Weights of a small mixture-of-experts language model, trained from scratch on English Wikipedia: 761M tokens.
Below are experts of layer 4 (counted from 0) of a mixture-of-experts language model. Rows are named router (the router's row for the expert), down (a neuron's output weights, with its number) and show model dimensions 64-127. Each number is 500 + 25 x the weight over its row's rms, rounded and kept within 0 to 999. Numbers have three digits each.
After each expert's rows: a language model's description of what the expert responds to. This comes from a sample of Wikipedia text that the model never trained on.

# expert 15
router:485491511507460479474526537449498480501524495475503486510517502490499463528485521527510508549480519520504462494523478485501497514494515523467454467540489503553525509542463503503524472520480485
down0:522521502486558553531492526500477493475479511520514500520536494468499515485539478508472520536539501509482487493505500514537514503484492488479467498506539538514510538514542488517494481495494529
down1:461482482458516488426480471522507487562480474535465549503499505482497512484520444535493531539518496492545481491534510465528484505513467498524480529477483524486521510513488501525461505496515492
down2:522469489494494494519540500518509506442490477517521524510512477463523518490476516509455543494526501488520534490488494482474495519517509476532500549480516473509474483501526524528538512479537490
Table pipes, quantifiers

# expert 42
router:461486499538492538471529523493505514514498502517532486489483480544523526513432477501480502531478499525480478547487464496493483500495492476529501515597462495499495511527495543469578480510533480
down0:507472509521473535509523490482469502475497464500513488526488462492489446463516521500511542458533496489475540524487430482534496510461488505453512494462488494506457542494510520527490509520498487
down1:510485510500526487454469493471527467468532555464509496487528475489494492507534434513454509509468498502496506474510565469467520457470528480482482467484521505503488496528497482496472544541475522
down2:487540492472499483538564464507514465547515518480493525549493498497476526455484497502481490520476488455570511524446508512494430516514515567497496464509484478519518515458477486436512498483494521
Past participles after be

# expert 26
router:506483481462482536520542501473487450503502560547508497500480453500488479518491496508508470534483519484486491487501473478520492509506474524530494515552480477483490562520479521493497497484526489
down0:470503532538480468465510508539498506503506511529490418489481492501542510546481513475490496479506489523507530470495516539512511510508471468463513480485482500463495497510513515500554477489461483
down1:548536489513520540521497462542521496478485490540517513499492531518445481471491541490525538468497512473510487500511531522458473491461487494501523458515507514496491493534491490493506511472515539
down2:502481543500514484517474540480479518518496493534512520508452507513507485452459499521528495471462487473487483492453499464507511494469453507507490535506516466504521519524493453461478488478479517
Periods and decimal points

# expert 38
router:469505529495494549487481493457494438533496498518502511472497503508540475508502492494514500504476511497523465527510503497502518511559499505556466482552495499536487542499449506484513519547528511
down0:483502550483480506511503501502512498501514507500557475532503516506534535516510514513497510491526471523545528489511539520506485494514502525497459519543483502565526493536493507460560493489505523
down1:516466536522468486486482470528495480485469507523516495496468468532513531525524507516466495504493523515502541538528515494523485492529476527524546525507506537524520514477496526521512497501512501
down2:530428478496474520468528482445517468503451502525483539497465508489477519517460477467469507483483487466495531444504518507517511530502497493452477481486475494495476527509476526504530511499520503
Table cell pipes

# expert 29
router:503506498492490511510490522506485453545496502478513529516502478520529480522487533509444486517489471485529531524537424485491513463499522506493496501531499517496494503512511509456549490507491485
down0:530509481530495486491470451486482499511525504444496476492472490533488466516537484493492516545512489513560520513524511485491468504459464486485549496543464535480475494508460488471516493538491560
down1:525537470533503501487479523481508481472486511477448487522500487504465507506480492482475540521540492484476495537467517467489530501488517508508529524506512449544493510486504502486442501531468483
down2:484517532494511479517490498479506522537489535490459506492528465494491532488514480513487504464505472510491511475475483503499480507520511467525518521466552458481491506566487546492509480556497523
Infinitive to, modifiers

# expert 3
router:475482521498489502512529497507476505488504533489499527512529473501492504519451506528492501530464501493515470502514477477503502462495495480485495518517503499498475517513460489476516480541507548
down0:448495503466525511525482489509535482537492494499521448545524488506541537533473462505469496533486482469464470524464506524514542472507525511499513496520470481515499544491491498535454478518473513
down1:506519514491499464492478461509504476498490536509461475538542483475492494453495500473492510483489470495521482469500474521490534506510486491467491502470531512500545469501528526468444484499498488
down2:492522501494478533478524506499536528500489512512454504541495498489471515513496505453542503488505512494488503491473503498494558506501516524531555465529542470510495486462493435487462523457510520
Line breaks in infoboxes

# expert 0
router:528492528443471532498479531494455483533512551536484493491501475522498474544479487490469523509445487485488489504522528505524498513497525523509508521514508511517471546525484501466535471500529505
down0:524491534450490457512520497462509514496488527523483496475521508491523557496518492508476460520464462507501468488510512514503490507472476503488481471487506508502532523550521464469525501495534489
down1:490520540515529492517509484521484516471507498495563481479445474490489517480489470527533492483453516521484538482489496469499504504490558495494529490463487507490492501501459511536446515494491544
down2:495537561476484531529492496495519518482521476494477492483511502507508518516505521497533491456534497512492490532461498496508461519485460495485527508494528480520493516496498496455521516481483475
Country and place names

# expert 47
router:470489501485459522474505495502507437458497529462498528542512471508509498529491517549522458506469503455499468530473479492540496513491473485517486512513490486476508517488468506486556476538498502
down0:502467509474468485480496512501502502523462510516501472452474496473455487485528487498515516506524527509518511518490480484493518517491522501486477533525509532543539457544507514511544517490495501
down1:455498501525501544489541508562499523484532504513513530489517457516527503481488520490525522515475462562490463504487482478503504481510487513486483528512487470476478523543532507510457505507526537
down2:530492510496473481554483481533503477526509503508509498537474497499479481519499503503459506503506508506474522464497499517497475513487526513546465457541449496539501497486516450493494474496491477
Mid-word pieces

# expert 30
router:524521463488494511467487531502485501499500501502516531537463466519477525483495461506508487524447535482488489468510507508485552510522496507532485485492459486518543553545481489473521483538539538
down0:463470550539504482485580487495513500520488446499484469444505501505505494479480483494513496499498505507537509490494478499557468519529519520519457520504518463523470472532510471468524471475486500
down1:504464547472503519530505503489522516486463501540514489471499529483522540503465488526474511496487511500507471459467482531533496513508446490471475511477500453559498455520540489502470448505481496
down2:477529532508498509484499472480479525464485501513495506476451494498495537515506472486479451525513441537474463458478462543484501479497498527500516504505475495499527495445473516476478495525529555
Mid-word fragments

# expert 25
router:507479503466511526484509512478457454501499517533486516498484474532509538526499476473508495521458476479515470530509465437521521501532516515468527483491466467475471553544466484496538523509517508
down0:509506496470492484486474488470479522514461490535506483486469507514515476462473468544519488496555521506497486473517468509512508510511459495527498468543508479479462482466535494520501497506494466
down1:504523498515521525510506484501478532517471529492484490540456506449482543524486526509525472503505510504517471523515467498511492491480538524529530489500463487504541504532486477514549454493518510
down2:452537518529500494487565500492502487457497507461486504475488475527459482477504481500507509516490466514471497531507485501506502533518502465481571539473510481494497457491490469524527492481478531
Mid-word letter pieces

# expert 39
router:522463478480473495488521520500491468520539537559510541456492472556499462545481476489495485489492512512516501513498522515550534499492520469494496516511486478511497492521497524458538478506527565
down0:463514499526505504479473519510482513485509465499475523505530490456496496491490506445482552531520533501506466459534533514467470512494500518508491492516541528466490502495473484482528485463480481
down1:509467546519482497510490494508497552500477519513509460529480508543494487491502467497535474484533483513521548519506530443493508512500497501498495495475471541482523496505500471498467515525536479
down2:481506497460511484500508532515476543488519491475553470482496481538555496511517516514468504534525492510504464454508502483523499478458524499475524524500527523499539509525493495493532467496484524
Prepositions of time, place

# expert 44
router:499482524463492562494504467504457440507524496461493520494535487491479532529487487505486520523470476494501486498504441483530509498522504523487477496516474492509486535494492489505528465507502524
down0:462531504553481470501533459520504503528494508457548462513483528514492488481512523492517529471519488557536523526531498488532468520497480526498485498500507524496481490545445523468516569484492482
down1:517537494476536478502527527497549469486493510507533529481515508497498480447472503498509517480538517485484528539469478520486520504498477486493524531452499513474498521485525514491500458470450496
down2:500535510502489509473487491503510486485508488505518499524495488532502483513481527510484471506551466474501517503534527522487473497482520504502493520498509494527501496499480508441490522490523499
Semicolons and separators

# expert 46
router:490475510487506506490521516506489473490519506514550500489479487576511461500458489535489467503506510490524474547512516503533493484507479476528487518489476465532509507533501514484553522520510508
down0:504485499502508466543516491510465517485518495498467533498462479493451460513545500516468493497494543474483530517502537513539520558482504527504478533528510515482526540477511493492545538535486521
down1:499475519500472533524535503512511557516518470484510460526499515527462473501510523507488496514523507476480500491520487563509562524481468541473505487511512512544490511475568479485511510500475520
down2:511495539517483449493546496539505517530490483520504515527502525542531500485461523495482521472486513515522477489570485528497482501450541537455505514527472505528504479536472501523492521482439468
Prepositions after verbs/nouns

# expert 12
router:459474507500517500468535527522463460505509507480530484518486484551518463501458475533496466506501513490507479523506493490491455485509491476522490492503486492524501534547488500496529513507483517
down0:459547497507472514545486523500488487559505512496511553527489477495530507453483526480474518499484528541497532542496487495484486478504545530480459474515471489475549482492527453487493532499513492
down1:488497502487534440509522505498481471457473465495567489513511495482516504485523527502550530457488449466508463483489473472515528489480512465469534478448523526473516519479528446525524486525472495
down2:488505508540511508484522541531497509519512515535533479514514497498529475474558502465509469488524477523482542491552496474476512479506489509496515555463511480499530519465492476474507486463476523
Prepositions

# expert 11
router:472511521456459523459543553490446480529476513515524504502506480499466539504472484534490496505481473464527479487484497491515529489556494486537478501519457455524498517515519486502500518493529522
down0:485560531509482523472497502533521479524514494477529466467480469532493506526524535501501503489479492504524491558498499468550453505428481537517479554511457497470541546508490514484546498514489475
down1:538526539499494513518488503496483473515480489514449503491486497519506497489524491461540500479463479548472513517482473474524474518520522478517508533529514492467533514471508471499431514519514472
down2:525511516515513586553498545526487472507524520511470515494514493479493514484490464518497520495489507505548505500476487508514485510488458509549509516480495449470486503501514491529434481512487482
List dashes and colons

# expert 40
router:536488504483488492498504514458458504501513514487521504491499455521453497574446474480493508529494483507542478502528518481532468497502501511476469492537466507533492513514487482484525485512536500
down0:505514508527539528529541502520518526510530505498493513538484468524463540532534496491509523502520491495476493510533484504447497508484500484563487491558505524530499498497467508504472504549491476
down1:480473509533452512534462473534495469447489506532503496513507510505485492502468466455521469523498489488472488494526476516495443560485469488521509527450494522518485471554466486516463485434515493
down2:490495520516511500517519501513472502479529480496504527446466505491503530530510432538528511510487547523501497511506518511559504495480490515486490535509494544491488482485516508459528490549498503
Number words and quantifiers

# expert 27
router:496504500459503537480481486481442483512503535517503512478493485523537476530500499521499498491490479516499493504503494487518513477522484535501462469507497526487496533510478482488541508516514543
down0:508526497478472463498533522506456469483474492476517479495442460510433508500514515491532496462491488546483494488471528527463512486525503485509499515516517522515479481466486473496433505550458541
down1:489505507481515512533462479437509482507474495501463501447476506514486484474530472448545503478481531500528514529495511534485519482520446488497508488530524498480492481502488499539443451533489508
down2:478511477498493481509485469461477519494494490507481520513534520485463468520531532536505461477491488548529517514468518479494422545487500477509502481470457494528539483528444517508444509537447474
Mid-row table pipes

# expert 28
router:486516514451482503532513481499461476494549515532483532506459464506512491523491495464483481540500496466496509520520507501520528493531477496536457465490478510482514506535504480494544483490547523
down0:518502490480527528540484479499514511462534516511507468511509500491508521502497470486511490474506520540511482509465489525479447518539487475457478497456521485548517481483465491522499510512500496
down1:465503511545520466516511549438473458536506504518479470478533516518529541487561529511465478477505510508510475505493561444526474501476486502478475529487476524516516481487482488464526485517489465
down2:472559508441471448517484491514509514495538534519510474459475516458512474515490554468473496499493489482501515535506515509476493493498505479475506454502493471502516491516532491478490461502508560
Sports vocabulary

# expert 5
router:475496504484511545463553492489463492512506522525533501496490446562513535524469502463471511529474494506501496512499506460523497490514511501532493494548475509525506520537489504489530464524538500
down0:486493507487474513515500500519537517479530460495522485528523504480480474481519496509534504528483434468494528463510489520495531524475543527502503526495516528547521476481572489471471510461488465
down1:457503474492482491468452486514522537497482500489492477507476526482479550529492488536514502463518498523468478469507495494516504531520466470508498472503480523552479477469470511480508499512499549
down2:491488457493491483538495527511498493518502495430504553490538504525520461451525457506486507459476528471485509505485540517507535477532526491455494534535497516503494470486462483505513518486467502
Passive participles

# expert 9
router:498468530463500514497538537518480453487488519508531484518504450528510474536468503503466522514486481457490484484501524514552534464499482523512480497539459478473514566544484515485525468514536521
down0:520469521494550508487506468510528528563467460512506532485501513496474550506481498536460487503537476508512506473531483505546455496512453499515533493524508530526482532504525503480519511505500489
down1:508539479478487497492518513502498502503529523506505527553518522521528490522514488530504496553498482470506507490518475455492484511470458468516462477474548466498521478493503512500504501475518464
down2:487467502520536497512536544506551513477512499534510462518465478530487496511483484485467512458496502504511516510523531530514497503519539483515485516526533538444508489512507493520453448498485517
Score and unit punctuation

# expert 16
router:484476438484448538507494519528491506486492511501501497475534459508486501556473471476473483546474507479509448519522503490528521489549496515486509462505472481538478533539494525496565499478503468
down0:517505486519481464491464439519436465485505524480535493520493541483471503476496517487510501513514520476526494464512524496497537490538525517470485478472494479505516496521487529514543534487527482
down1:535503507507513473519463532491501524513501534486548523496499512518497518455458499528512516473461506476500480512519522478494535476479499488495487499452540511482502495503530515508489502478468494
down2:557477510514532510487496440517488528523506444509496474461474485530538484490463476505509485497534514453477503490485492508511537496542477501488489524486536513486512506471471547483487502474478500
Infobox field labels